Experts of a small language model.
Training: a variant of Adam for the experts, 8384 steps.
Below are experts of layer 2 (counted from 0) of a mixture-of-experts language model. Rows are named router (the router's row for the expert), down (a neuron's output weights, with its number) and show model dimensions 0-127. Each number is 200 + 40 x the weight over its row's rms, rounded and kept within 0 to 999.
After each expert's rows: "comes before" lists some tokens at least twice as common just after its tokens as in all text. This comes from a sample of Wikipedia text that the model never trained on. Tokens count by the router's weight.

# expert 32
router,221,150,162,192,236,209,232,203,172,152,197,155,163,174,202,197,163,240,163,151,216,249,218,243,176,312,244,216,175,185,138,243,149,165,263,240,190,242,173,197,279,159,195,183,150,238,128,133,241,256,195,226,227,246,253,156,175,196,210,289,128,97,212,234,155,162,209,171,181,101,166,188,246,218,151,239,244,167,172,262,200,201,196,217,176,152,197,234,170,272,149,214,220,183,197,215,228,161,162,209,143,202,218,279,168,173,176,254,175,172,125,234,138,161,264,256,235,193,229,205,233,168,176,184,251,242,165,206
down0,159,173,166,229,181,156,215,185,209,194,219,195,213,109,204,162,223,255,230,204,250,220,170,172,189,179,226,176,229,231,227,227,178,196,114,166,214,209,148,228,254,205,274,184,165,164,195,89,284,260,207,223,150,192,164,143,171,217,152,192,246,221,194,243,272,190,249,212,224,274,163,193,214,211,201,243,201,260,233,209,155,140,219,134,190,214,127,249,178,160,191,223,326,204,130,143,160,157,177,166,186,233,216,270,196,265,185,249,219,220,174,188,186,222,203,187,186,225,135,196,162,161,127,180,208,203,247,142
down1,280,179,164,243,219,195,159,224,173,226,129,140,229,197,179,198,252,276,210,102,172,135,201,155,203,180,248,205,226,199,235,198,199,239,91,163,218,184,167,235,155,177,204,264,176,174,201,196,289,237,164,148,174,126,153,200,177,164,266,204,231,197,201,160,241,277,170,181,203,236,178,147,120,193,195,229,215,202,162,120,221,195,215,270,129,259,165,241,183,157,251,233,233,228,141,166,123,212,190,263,186,236,151,200,172,216,229,159,134,126,210,236,228,184,202,182,248,163,164,168,170,225,155,97,277,211,205,134
down2,209,226,233,216,156,228,253,252,340,195,213,134,273,211,160,195,209,255,145,193,241,193,188,170,164,199,158,185,155,196,206,219,192,233,176,220,279,265,178,184,202,142,235,296,227,220,236,212,219,257,201,187,154,227,178,220,127,180,183,227,199,263,192,197,251,201,266,124,186,240,275,156,200,271,259,185,190,200,144,186,149,208,182,157,192,134,190,138,250,117,272,173,262,138,158,176,124,179,133,198,199,195,204,138,167,202,234,144,180,190,268,227,220,243,228,183,197,190,187,210,266,225,255,161,249,192,232,123
comes before: " ", "\n", " 0", " 1", " 2", " 3"

# expert 60
router,189,130,165,239,239,240,255,127,179,160,226,189,166,161,244,190,193,247,215,176,177,230,242,158,143,163,168,222,204,182,194,210,164,268,132,224,227,262,180,201,193,173,199,208,170,192,143,131,190,204,204,126,206,121,257,179,212,214,221,205,126,182,231,144,311,184,218,238,135,184,104,183,225,243,138,202,222,137,243,212,202,154,193,120,254,159,184,141,174,236,182,137,216,234,193,197,250,199,212,250,190,216,196,171,213,183,173,265,233,138,192,173,200,171,226,281,194,231,232,170,165,286,146,188,256,216,223,198
down0,244,137,157,228,231,255,232,151,214,213,107,201,251,226,204,96,200,224,230,174,204,225,194,156,148,194,213,187,163,201,151,177,216,185,234,201,153,156,160,300,204,202,287,198,144,227,209,171,200,152,168,278,159,217,214,220,206,215,229,241,213,183,220,256,224,161,229,165,118,213,163,183,182,172,231,203,159,228,243,224,243,213,148,194,195,284,149,205,231,184,191,169,143,202,197,246,203,185,218,164,192,131,239,245,184,192,161,240,160,177,176,214,242,168,144,166,113,137,192,269,210,248,221,179,173,182,220,205
down1,212,202,241,237,213,227,211,183,212,220,255,259,179,201,228,245,203,184,239,221,194,141,202,272,249,184,259,195,249,162,268,244,157,201,317,170,156,208,139,186,211,146,171,136,255,199,212,172,243,234,237,222,186,228,178,265,189,271,153,222,189,147,206,221,163,233,148,252,214,175,219,150,240,244,226,232,225,194,141,168,309,253,187,219,180,229,216,221,227,236,189,217,252,169,219,185,215,213,183,173,169,172,225,207,234,215,202,212,148,211,237,243,214,191,280,229,305,186,220,166,198,150,165,227,153,198,198,202
down2,259,229,183,196,266,211,160,185,161,177,216,224,213,208,223,203,193,163,238,188,165,195,155,236,202,198,223,270,263,159,272,276,212,241,230,199,250,148,241,181,185,199,276,240,156,256,250,147,227,236,198,292,215,195,242,264,180,242,169,191,241,206,129,254,197,250,182,103,250,233,264,194,226,147,213,186,161,151,218,174,217,206,167,214,200,183,129,219,143,170,231,261,177,204,204,170,226,250,149,156,158,224,135,235,196,174,142,220,153,165,247,181,195,182,238,150,201,196,200,215,215,198,225,164,176,135,163,255
comes before: " |", ".0", ".1", " 0;", ".6", ".2"

# expert 33
router,189,166,189,159,194,197,236,239,176,179,218,230,268,209,158,226,225,261,278,107,219,227,268,229,164,220,261,175,139,138,278,216,105,277,244,275,309,235,158,238,191,193,182,182,121,212,169,141,291,192,243,213,200,221,204,301,143,219,210,177,195,177,214,243,319,252,248,174,243,179,195,169,181,275,219,196,254,148,221,238,196,179,236,135,170,183,159,223,156,225,170,223,219,213,196,225,268,228,230,229,140,200,191,213,217,224,177,131,194,198,133,241,190,211,227,223,241,181,251,148,167,218,207,81,165,192,189,195
down1,190,109,175,161,213,160,162,197,236,238,183,134,180,236,167,187,198,308,215,205,228,219,160,184,167,245,195,255,228,243,150,173,289,90,230,155,174,238,149,258,229,176,211,199,195,153,237,183,260,213,245,224,144,237,148,177,177,164,166,192,251,193,202,176,174,207,149,231,202,151,201,223,170,189,147,241,182,176,200,190,169,221,211,233,223,270,262,199,148,154,157,237,156,199,188,179,250,229,179,201,134,256,225,219,207,155,213,247,164,162,168,122,164,208,143,162,91,233,145,179,171,147,166,177,188,252,175,200
down2,164,255,178,254,212,179,205,255,186,164,196,158,239,230,192,191,265,167,145,273,123,163,203,135,217,215,216,185,245,185,171,265,259,249,220,159,192,257,188,160,131,195,201,173,273,222,184,185,136,172,240,217,164,231,248,229,245,197,270,260,241,182,131,161,143,239,212,210,203,132,208,227,221,194,235,175,258,233,142,258,233,206,188,196,228,172,234,242,256,187,227,149,157,165,164,170,239,234,168,176,150,170,144,189,232,153,215,167,157,207,215,168,235,172,173,239,191,244,250,179,246,168,224,199,184,176,165,205
down3,163,191,217,261,150,179,219,218,182,197,227,154,187,231,206,108,244,209,163,171,186,194,194,156,229,265,163,240,247,193,183,234,241,241,185,163,225,213,176,186,169,228,202,145,258,267,153,190,188,109,184,165,223,155,261,181,249,225,174,259,252,148,135,242,158,260,220,235,212,205,175,230,201,180,176,244,203,277,243,203,239,117,254,153,159,233,222,227,182,264,239,272,158,260,192,132,146,171,121,161,244,211,230,170,140,170,187,221,173,100,175,222,226,183,170,254,177,198,230,216,247,171,168,172,223,242,265,196
comes before: "\n", "-", "|", " The", "The", "=="

# expert 49
router,168,149,151,225,216,179,244,200,160,195,194,183,174,155,244,251,175,210,262,181,207,224,216,204,201,176,256,150,209,180,220,183,122,231,224,210,191,242,169,260,278,192,166,198,179,248,138,119,258,267,140,182,237,232,205,175,250,162,260,214,278,190,266,201,291,142,292,175,166,203,212,184,144,316,213,262,257,163,178,185,171,130,245,113,188,214,181,216,134,202,190,210,206,239,193,217,194,197,191,183,220,230,241,237,181,157,118,264,245,198,221,202,228,225,258,217,207,229,225,174,239,153,207,181,216,261,208,223
down1,177,199,232,262,177,217,219,202,180,234,228,159,221,189,224,197,247,113,233,214,128,265,185,108,177,188,180,173,258,214,128,180,218,268,83,217,297,158,151,245,211,153,162,145,180,211,248,230,194,247,184,208,180,155,152,248,204,172,235,156,187,222,137,227,251,168,199,160,209,160,168,222,209,179,260,185,182,169,238,198,202,192,217,225,224,212,169,177,247,240,155,194,84,178,199,192,152,162,204,212,237,136,155,261,222,184,164,163,252,207,191,234,135,185,189,234,205,177,181,205,215,271,269,168,268,164,267,185
down2,228,138,174,180,298,194,212,245,166,135,202,296,213,205,183,173,166,221,206,150,121,167,153,193,94,193,192,206,222,234,196,286,205,228,160,253,189,187,210,154,228,200,224,181,230,202,121,242,146,161,175,217,187,169,239,193,223,238,162,181,180,156,208,177,232,82,211,190,195,146,167,176,182,226,160,206,169,229,195,193,195,209,322,163,157,283,153,153,189,180,205,155,173,248,185,217,222,193,301,159,184,170,188,203,219,140,176,232,263,170,205,207,238,247,197,158,219,252,239,240,232,198,191,269,208,224,178,278
down3,164,209,221,216,170,195,197,222,248,217,279,164,230,187,143,185,230,171,189,175,191,165,211,144,260,176,149,198,193,235,226,205,223,187,170,137,253,196,151,167,233,235,179,163,197,169,165,194,179,197,183,205,179,193,132,224,260,203,256,160,279,258,169,157,208,202,216,221,180,212,216,179,173,186,209,262,220,210,199,230,220,192,202,216,246,242,202,180,183,154,218,238,574,216,135,203,193,261,196,188,218,198,247,221,190,186,179,203,188,275,280,191,173,193,170,254,179,239,195,204,214,233,187,250,241,205,198,150
comes before: "-", "|", "\n", "The", "==", "In"

# expert 52
router,159,199,192,206,256,195,200,219,249,215,204,170,188,217,207,191,208,196,199,188,174,241,219,208,156,280,289,190,175,198,186,206,159,229,273,336,156,261,133,187,252,140,175,225,139,218,201,151,233,261,136,136,167,162,224,214,214,192,204,233,120,189,210,184,273,193,257,199,131,183,202,176,232,205,177,277,217,188,245,208,172,161,185,181,176,157,248,240,149,242,154,231,230,212,220,158,214,193,205,260,199,107,159,228,201,189,142,208,234,98,180,193,175,161,320,218,226,177,265,170,212,242,231,160,265,237,237,180
down0,197,181,217,196,131,245,204,225,144,226,182,195,170,196,231,238,135,192,243,199,249,208,214,307,209,226,199,147,190,223,192,227,175,159,130,235,199,158,148,247,182,179,184,171,186,234,154,186,154,249,225,242,214,249,240,262,212,161,204,184,213,213,238,232,217,229,220,222,272,179,122,110,254,185,272,216,203,186,177,167,238,219,192,254,202,150,176,233,248,86,257,217,188,154,185,180,205,166,210,118,215,215,161,210,185,193,129,245,234,213,212,183,187,96,186,177,205,190,152,177,228,186,246,202,250,195,154,218
down1,185,229,229,206,227,208,196,211,187,278,111,253,192,239,220,217,220,242,192,210,267,229,119,139,220,191,202,267,206,178,155,246,222,198,183,162,188,214,224,168,201,231,173,153,164,237,189,160,292,231,214,205,261,154,193,189,180,171,281,207,225,250,101,248,262,196,242,181,205,216,205,205,222,194,215,228,147,169,157,187,250,242,166,173,152,244,215,211,282,166,240,187,140,224,201,174,279,213,138,161,211,213,111,169,245,244,208,171,199,244,142,186,205,199,190,159,233,280,118,204,240,257,142,131,174,213,156,216
down2,199,225,175,212,205,224,192,173,222,265,209,191,164,152,177,244,205,195,261,238,177,255,205,196,247,144,173,119,224,148,226,182,212,243,144,247,181,162,219,200,159,163,202,205,194,201,193,228,214,171,226,170,184,255,205,231,244,151,181,252,175,203,227,242,191,206,150,255,155,260,131,245,227,191,223,272,212,212,247,201,110,151,200,246,207,202,140,193,201,53,285,173,179,173,134,158,119,186,209,228,287,279,197,222,239,184,174,174,215,234,205,302,295,171,282,270,156,231,211,255,238,193,240,236,212,277,189,240
comes before: "\n", " ", " 0", " The", " 1", " 3"

# expert 10
router,271,129,183,188,131,222,208,237,192,223,202,211,182,188,175,256,207,189,241,193,189,172,207,179,255,321,230,211,152,166,202,150,121,199,154,239,215,261,167,165,242,131,203,120,219,209,197,151,221,278,134,137,199,245,202,137,178,220,193,186,190,180,233,221,287,277,198,227,149,179,233,171,198,286,246,177,189,167,170,208,177,229,226,223,158,186,191,276,113,249,213,205,203,146,237,141,159,259,203,232,190,174,174,129,230,220,210,239,205,145,141,194,198,153,264,169,160,178,188,209,253,172,170,218,273,182,204,143
down0,158,186,234,210,202,242,233,225,157,210,209,140,207,192,215,233,204,258,244,190,188,243,203,272,175,167,251,239,228,191,254,215,230,133,236,212,166,218,172,254,173,236,214,205,181,147,171,252,274,212,137,255,250,151,200,207,231,162,227,297,180,219,184,177,246,192,218,196,211,237,215,167,171,193,156,281,280,112,199,215,159,215,257,253,238,194,213,173,186,177,158,185,401,219,161,121,269,198,229,188,191,191,243,195,143,254,201,186,216,166,215,187,188,232,175,200,252,204,176,183,188,276,258,213,189,210,202,208
down1,205,224,116,192,236,192,238,208,176,257,177,236,140,292,173,195,194,179,160,273,166,236,318,216,135,226,246,190,228,202,279,203,222,152,252,160,150,145,279,223,251,274,266,158,186,206,213,177,243,215,182,204,183,225,177,208,181,227,236,183,214,150,235,166,178,229,259,93,172,128,205,117,251,248,187,195,176,231,74,171,157,217,261,198,274,203,195,156,187,219,158,164,259,195,195,208,190,179,226,136,148,199,156,181,288,160,236,188,235,193,218,132,190,198,175,177,214,239,164,231,237,168,171,212,200,191,204,306
down2,119,115,194,181,203,273,179,174,181,166,227,192,222,209,185,154,177,241,197,179,138,228,225,199,184,174,235,227,233,203,179,187,275,189,239,157,137,216,256,274,177,265,192,248,177,175,240,164,212,242,146,211,217,197,244,178,203,241,199,220,232,189,216,218,272,155,189,198,286,243,143,174,176,293,127,288,258,194,221,246,262,189,164,203,205,210,126,183,130,182,212,229,335,179,178,193,186,207,266,220,135,142,190,205,187,275,154,171,204,168,207,248,159,265,219,261,227,235,223,150,290,213,253,159,142,254,218,213
comes before: "\n", " The", "|", " He", " In", " It"

# expert 8
router,226,163,170,163,199,231,215,224,201,211,187,136,237,202,147,227,250,235,158,99,182,185,213,209,196,238,247,174,191,155,268,210,90,270,172,205,221,270,145,202,186,218,224,137,146,223,175,142,178,277,205,203,125,227,252,194,170,203,213,267,166,187,237,183,209,157,173,266,136,213,190,168,223,297,183,153,273,146,170,242,195,214,237,166,176,235,209,279,227,232,203,179,203,195,202,148,202,197,140,286,145,213,230,228,193,284,220,272,165,166,192,249,197,127,278,185,202,213,195,220,229,166,144,244,232,237,207,161
down0,157,195,249,211,293,126,221,231,214,170,206,241,178,187,188,189,230,202,209,170,139,189,183,302,179,165,203,221,194,200,156,250,216,194,183,233,177,168,224,188,214,139,211,225,243,178,230,223,204,179,179,156,227,193,267,214,185,171,80,217,152,208,188,180,235,225,209,145,229,160,194,205,177,161,155,244,148,304,180,222,186,149,302,197,196,143,206,159,153,243,255,233,339,125,212,192,161,221,258,200,159,200,154,174,118,136,175,233,186,227,251,228,162,260,182,200,239,165,205,150,211,256,211,176,265,181,241,253
down1,227,187,275,186,246,161,150,186,205,228,173,298,250,243,171,161,207,169,217,232,186,184,209,188,201,177,237,320,210,235,111,210,244,171,203,196,202,204,212,286,186,192,230,203,155,230,157,139,162,171,142,189,159,229,247,217,229,215,149,222,140,161,224,146,189,203,149,278,211,190,203,203,211,160,130,216,222,223,214,306,191,191,146,253,247,191,151,268,242,180,231,195,220,206,224,161,188,205,254,233,147,125,211,213,147,191,240,209,164,206,212,200,207,260,213,242,235,186,188,229,121,205,165,173,231,190,219,189
down2,192,210,239,183,283,178,235,198,217,168,154,216,186,149,131,227,214,202,180,236,122,212,197,290,145,244,159,227,190,150,129,208,245,179,256,263,204,209,196,213,225,212,281,131,226,210,231,243,221,215,202,192,233,153,226,178,253,214,89,189,185,185,223,201,212,222,228,149,207,209,267,286,169,200,151,281,156,262,187,217,170,256,266,189,212,199,135,204,173,243,205,258,280,203,216,150,110,211,231,243,175,166,163,194,153,176,175,256,161,224,175,253,214,182,193,170,182,151,218,145,198,216,168,206,249,175,219,283
comes before: " ", "\n", " 0", " 1", " 2", " 3"

# expert 56
router,185,182,182,261,188,239,239,184,180,206,221,217,218,196,156,205,196,175,187,203,212,216,278,181,140,175,241,195,141,129,235,275,136,231,165,154,177,239,140,194,191,219,164,213,200,171,122,128,204,266,172,105,191,206,236,164,190,231,210,182,132,193,202,168,294,192,201,170,182,194,163,59,243,350,165,236,222,162,153,164,178,154,226,239,247,113,208,239,195,258,215,197,220,175,217,150,245,259,202,261,190,169,179,174,244,230,200,246,192,148,149,218,184,189,225,206,250,214,173,186,144,177,144,200,238,207,209,212
down1,213,273,117,177,215,240,147,185,231,221,220,242,188,155,257,199,180,283,146,194,195,208,229,292,157,220,182,155,270,168,96,200,160,214,260,263,175,179,211,196,181,213,248,239,116,216,221,234,251,218,109,194,191,148,208,302,214,293,292,222,178,249,205,222,115,222,158,243,186,217,141,276,225,228,182,232,270,224,252,191,197,222,186,130,289,208,166,175,217,205,170,197,168,233,209,213,208,191,192,182,143,197,283,182,213,170,207,183,196,185,185,260,173,224,178,231,177,126,196,179,197,191,184,138,152,186,249,241
down2,197,91,161,180,185,203,278,253,198,146,211,178,181,154,241,201,219,216,198,267,183,218,199,220,211,186,247,220,241,257,208,228,254,181,168,197,252,183,135,242,114,241,167,233,178,263,177,227,179,170,135,153,211,239,229,205,301,282,167,232,156,229,133,231,240,159,223,195,266,194,189,139,187,214,242,213,123,188,237,228,220,216,155,248,213,215,234,249,177,160,216,230,185,246,152,180,156,169,186,190,220,197,235,245,181,190,171,175,253,176,219,168,201,203,196,136,160,177,227,200,200,231,228,181,206,179,149,223
down3,153,216,207,214,210,163,245,170,189,236,202,244,148,148,177,216,185,149,139,179,185,140,129,200,175,235,249,178,203,141,164,247,221,192,216,170,116,229,166,199,209,224,229,185,273,183,254,124,236,272,114,230,244,136,179,212,139,203,153,269,263,282,171,282,183,122,142,211,211,196,206,195,170,178,214,231,215,209,192,160,163,231,149,255,220,186,291,264,171,177,144,220,231,241,233,250,169,186,182,189,145,226,233,205,189,165,225,222,150,252,174,188,181,233,211,127,168,190,152,196,214,155,214,267,261,194,201,203
comes before: " |", ":", ";", " /", "2", " –"

# expert 59
router,243,209,169,167,207,256,168,218,117,234,200,184,231,174,227,283,172,239,198,124,157,133,191,116,190,172,236,175,172,163,274,226,172,221,144,242,242,251,195,233,162,168,223,214,234,248,143,175,277,236,195,154,158,172,236,195,203,252,277,222,219,135,190,203,248,172,282,182,167,178,133,99,186,218,170,247,222,196,185,191,185,174,154,210,196,208,196,264,128,184,262,226,178,251,173,152,187,178,224,212,234,211,213,180,201,231,197,237,177,85,127,217,193,197,192,137,217,208,240,202,232,220,138,216,265,240,161,229
down0,263,222,177,216,183,171,206,190,238,200,252,175,280,259,197,211,186,205,153,140,206,193,254,228,209,141,141,151,106,193,206,216,227,178,141,199,176,202,167,148,114,213,182,221,171,243,253,149,140,190,170,169,186,272,161,234,239,185,257,159,167,265,202,221,250,221,224,97,146,193,213,184,251,216,212,193,211,260,202,222,229,167,139,211,185,194,217,283,210,241,190,254,169,225,207,231,243,211,224,251,329,224,295,264,222,162,244,165,180,233,266,196,291,201,174,168,192,164,207,200,171,129,242,196,230,225,212,234
down1,302,195,259,179,139,257,172,238,239,136,262,173,246,188,168,209,176,224,217,182,230,231,263,245,236,256,194,234,191,196,194,174,106,238,219,184,260,227,132,235,176,159,169,204,213,190,195,217,161,271,210,216,223,281,227,243,228,172,246,214,206,225,239,248,257,183,271,200,238,129,160,172,198,233,240,212,241,181,236,156,179,176,210,227,286,148,274,286,193,208,244,206,188,251,218,232,185,160,178,222,179,171,196,254,280,228,203,202,190,239,202,123,224,197,185,223,230,149,264,149,166,260,218,196,245,173,201,208
down2,227,232,140,195,156,258,253,242,198,219,200,154,189,165,225,207,218,189,149,271,211,145,170,180,138,228,239,271,190,180,185,215,213,168,243,208,247,207,192,225,251,160,191,165,137,181,128,182,120,222,234,228,229,171,252,229,158,221,215,205,186,116,224,167,183,156,203,223,197,181,178,195,182,164,162,183,221,233,181,189,164,145,173,203,188,186,231,289,210,125,222,245,186,132,214,195,221,158,218,228,272,203,221,201,186,222,207,143,147,271,218,283,196,161,124,241,247,224,166,180,195,191,231,186,231,187,223,171
comes before: "\n", "-", " ", "The", "==", "In"

# expert 61
router,202,153,220,204,227,257,220,174,148,189,157,184,209,172,211,226,144,187,179,243,229,200,240,162,217,198,241,221,164,157,150,292,151,159,226,236,306,212,177,211,198,284,191,175,171,245,184,179,254,268,192,129,190,150,206,163,211,223,205,131,179,191,180,138,219,174,211,211,182,149,191,146,162,255,154,195,228,208,229,185,177,188,165,168,245,183,203,293,163,225,225,258,163,208,100,212,190,222,192,249,171,183,191,188,161,249,163,288,207,72,112,242,212,197,266,220,239,147,210,158,246,183,171,220,196,251,232,178
down1,234,241,195,151,194,221,236,199,235,161,216,199,242,221,225,151,164,189,245,271,223,129,294,193,175,273,266,248,188,198,262,239,161,216,220,204,168,117,158,241,218,199,120,187,180,180,124,293,290,175,194,255,273,240,230,200,242,193,232,198,181,215,209,265,197,157,202,220,216,299,200,205,227,145,213,222,170,183,242,75,214,179,211,243,161,236,214,178,188,213,195,203,292,225,207,175,254,256,197,184,176,201,160,151,196,218,252,241,184,209,224,161,245,193,233,99,238,160,226,155,150,249,244,253,187,153,163,248
down2,185,196,216,256,219,230,216,210,195,224,243,280,170,163,214,217,171,153,211,190,197,148,156,205,199,253,163,255,179,253,278,227,158,211,141,198,208,176,192,143,178,210,224,256,173,143,250,154,193,194,179,192,239,191,135,202,213,220,137,291,226,133,114,288,260,170,142,190,189,180,185,243,195,170,259,210,155,224,231,239,270,152,221,187,192,171,273,119,227,206,156,172,218,214,232,294,265,174,209,250,220,231,228,246,116,199,190,157,164,161,172,191,228,159,183,264,161,191,179,176,186,178,121,170,229,244,226,206
down3,216,223,172,194,235,218,254,239,187,149,180,231,158,224,245,141,180,196,204,164,213,203,242,99,248,179,249,202,225,250,169,193,269,222,170,221,232,176,240,178,192,182,290,138,240,223,232,210,168,229,286,134,206,164,229,234,261,195,161,150,225,178,137,195,175,158,303,188,145,174,185,141,242,200,229,265,252,178,250,184,151,249,258,234,238,236,203,181,218,208,136,153,217,188,140,201,214,131,268,187,194,190,241,196,241,224,184,246,193,204,156,179,199,206,182,134,221,248,220,263,180,287,253,270,144,172,229,211
comes before: "-", "\n", "The", "==", "In", "==="

# expert 19
router,194,145,153,211,185,290,242,210,146,150,200,214,222,198,218,178,234,229,219,140,195,246,247,165,217,139,193,242,190,154,171,196,111,209,206,192,202,187,235,207,197,211,131,266,163,264,206,133,252,270,161,222,182,214,255,213,164,255,246,212,232,194,204,122,212,131,250,139,218,151,214,209,198,352,182,252,280,131,169,235,218,127,198,208,201,158,131,197,161,166,267,171,234,295,121,227,227,218,218,195,163,174,224,189,171,229,186,252,186,157,172,200,199,163,277,218,251,238,251,181,157,207,184,153,237,248,264,200
down1,193,170,194,153,204,161,188,138,181,210,268,225,138,265,153,208,247,233,252,216,204,171,219,241,217,247,259,184,161,241,134,228,177,180,197,259,247,134,172,246,243,219,269,143,144,153,201,233,190,216,180,233,170,204,220,233,144,234,146,297,103,258,225,292,172,162,176,233,185,226,174,250,177,163,241,232,123,188,161,157,268,208,221,219,226,188,252,219,247,251,172,158,186,146,174,242,254,246,256,248,194,254,173,229,170,247,151,178,138,164,248,214,217,241,118,233,218,208,225,182,263,251,231,194,231,210,178,205
down2,204,191,220,206,159,177,211,209,215,227,215,227,218,219,173,203,172,191,192,177,190,190,200,154,210,210,188,185,221,176,203,183,169,181,219,215,164,166,189,176,210,198,219,237,225,176,180,188,247,201,215,182,215,205,206,208,224,192,225,229,204,200,179,155,198,214,232,225,194,227,190,189,211,251,188,219,226,204,219,231,219,210,147,203,184,170,184,199,184,176,210,182,704,204,181,217,228,191,214,186,208,191,212,187,194,185,170,221,192,216,364,176,201,199,175,215,194,210,186,180,204,199,199,240,193,217,181,177
down3,153,229,254,181,290,136,219,156,223,163,212,188,172,238,144,233,202,218,227,244,164,201,202,263,145,261,259,188,158,248,202,189,176,166,156,253,164,164,170,245,200,256,260,226,171,220,186,238,222,242,181,179,254,151,254,224,178,238,187,195,131,124,244,283,242,191,144,179,158,213,188,276,265,178,188,199,220,262,171,139,145,221,151,246,173,263,197,194,258,248,177,213,137,174,244,161,228,239,210,253,228,243,184,197,227,182,156,123,210,213,244,278,224,147,153,234,169,131,211,180,233,230,120,180,163,211,160,171
comes before: "-", "|", "\n", "The", "In", "=="

# expert 35
router,219,172,203,208,203,231,207,228,196,214,182,188,268,214,149,200,201,150,217,182,205,208,223,243,153,273,249,254,194,203,152,191,83,235,260,267,180,266,149,222,230,178,209,273,198,235,210,148,279,264,128,161,185,248,181,250,162,203,187,207,131,240,190,234,221,139,228,138,147,177,170,162,237,247,166,267,242,181,210,258,190,207,266,210,187,154,195,211,149,223,169,183,243,230,161,194,178,233,198,215,196,171,167,168,196,258,175,220,183,108,189,202,174,174,263,199,196,164,236,198,247,247,178,135,241,212,234,189
down0,228,269,181,160,152,215,201,249,254,193,269,228,146,184,205,196,143,244,249,224,181,230,209,184,177,193,212,112,137,259,179,160,183,189,183,171,210,216,150,207,230,171,193,255,221,255,252,173,199,201,169,253,171,240,208,171,196,207,276,212,131,245,242,220,190,164,259,138,228,198,191,156,188,225,221,119,196,172,157,137,171,180,231,163,131,201,136,158,227,175,218,197,212,174,271,237,333,218,239,214,241,204,162,224,267,165,187,256,182,200,231,178,178,181,261,165,195,237,139,208,170,207,233,212,212,210,175,158
down1,210,135,188,171,169,221,161,232,243,311,196,203,211,122,212,162,234,176,217,205,127,215,201,121,259,216,192,194,251,183,210,226,214,187,186,196,221,227,241,197,201,155,151,112,261,97,171,187,178,168,179,100,171,166,209,187,203,274,183,191,169,190,172,216,186,215,257,222,125,236,263,213,250,219,190,273,93,211,168,255,227,187,272,230,258,215,137,235,181,256,185,216,109,177,129,284,171,257,200,205,186,140,195,191,126,109,186,191,214,266,253,153,240,167,163,256,209,244,237,192,189,276,129,220,256,151,217,163
down2,172,248,132,195,294,110,189,170,189,225,218,189,202,221,241,159,120,264,113,245,194,181,218,190,184,185,117,143,222,88,205,174,253,215,200,179,196,232,245,153,168,198,202,213,163,141,198,273,166,188,255,240,247,213,212,145,133,174,259,261,154,229,182,176,177,125,134,210,159,194,214,203,161,267,194,149,203,167,212,243,144,319,143,106,157,202,242,217,222,209,155,145,232,218,201,224,246,187,227,163,203,241,226,256,222,251,147,243,218,154,224,248,214,218,221,208,217,266,206,206,167,127,242,209,193,163,262,164
comes before: "\n", " ", " The", " 0", " He", " 1"

# expert 28
router,178,98,197,200,231,261,277,180,183,130,193,205,251,181,207,257,148,219,213,186,168,163,180,206,215,178,202,311,170,148,221,167,121,262,196,210,217,253,135,171,202,243,197,212,179,224,188,175,280,221,205,196,210,131,226,160,219,228,201,251,90,209,138,182,222,225,155,190,139,207,189,189,230,255,164,179,246,131,216,223,176,214,181,234,236,180,173,256,217,211,233,187,229,217,218,182,191,243,215,248,189,129,199,137,189,208,140,272,157,134,102,194,219,185,216,203,199,159,232,182,275,295,167,186,291,209,239,217
down1,200,117,216,180,238,188,141,235,238,158,198,192,227,189,160,199,268,231,103,243,184,208,214,170,167,238,154,230,165,245,181,204,228,113,179,177,117,209,199,193,180,200,218,280,200,212,208,163,271,257,190,178,227,203,238,274,223,150,190,160,201,206,229,217,266,238,226,211,145,191,229,156,199,274,134,230,169,242,207,204,223,235,221,171,238,194,114,197,245,244,230,205,265,240,107,225,156,133,199,161,138,301,224,212,189,169,223,198,163,202,247,247,260,199,171,238,243,195,205,157,205,194,254,176,178,182,218,143
down2,242,188,228,208,177,191,202,186,143,170,205,180,154,183,211,224,251,192,241,241,203,155,249,146,215,82,120,146,229,182,203,226,203,183,206,185,175,201,171,195,183,234,158,162,224,138,270,216,157,201,224,185,203,202,181,238,249,234,251,121,278,200,156,237,182,188,256,123,237,216,184,208,164,179,254,246,247,208,190,141,179,125,200,76,169,249,171,180,137,200,231,188,81,280,259,175,201,191,245,178,235,215,192,222,121,214,193,166,183,191,199,280,207,189,151,205,216,214,211,206,160,257,217,245,280,166,224,213
down3,189,266,147,147,207,245,199,198,241,245,167,221,172,284,234,223,215,269,217,201,211,243,236,209,227,176,243,229,230,186,225,182,228,237,255,199,213,201,267,182,230,238,225,187,175,135,224,199,197,220,223,177,135,253,194,169,266,207,262,147,214,179,223,177,186,268,124,319,188,191,204,267,180,304,192,208,185,155,150,158,210,174,242,163,167,74,200,162,143,195,160,237,202,179,229,216,282,254,173,169,138,263,257,175,207,222,185,177,219,151,189,152,119,241,199,230,186,204,198,195,209,130,178,133,138,209,225,128
comes before: " |", " 0", " 1", " ", " 2", " 3"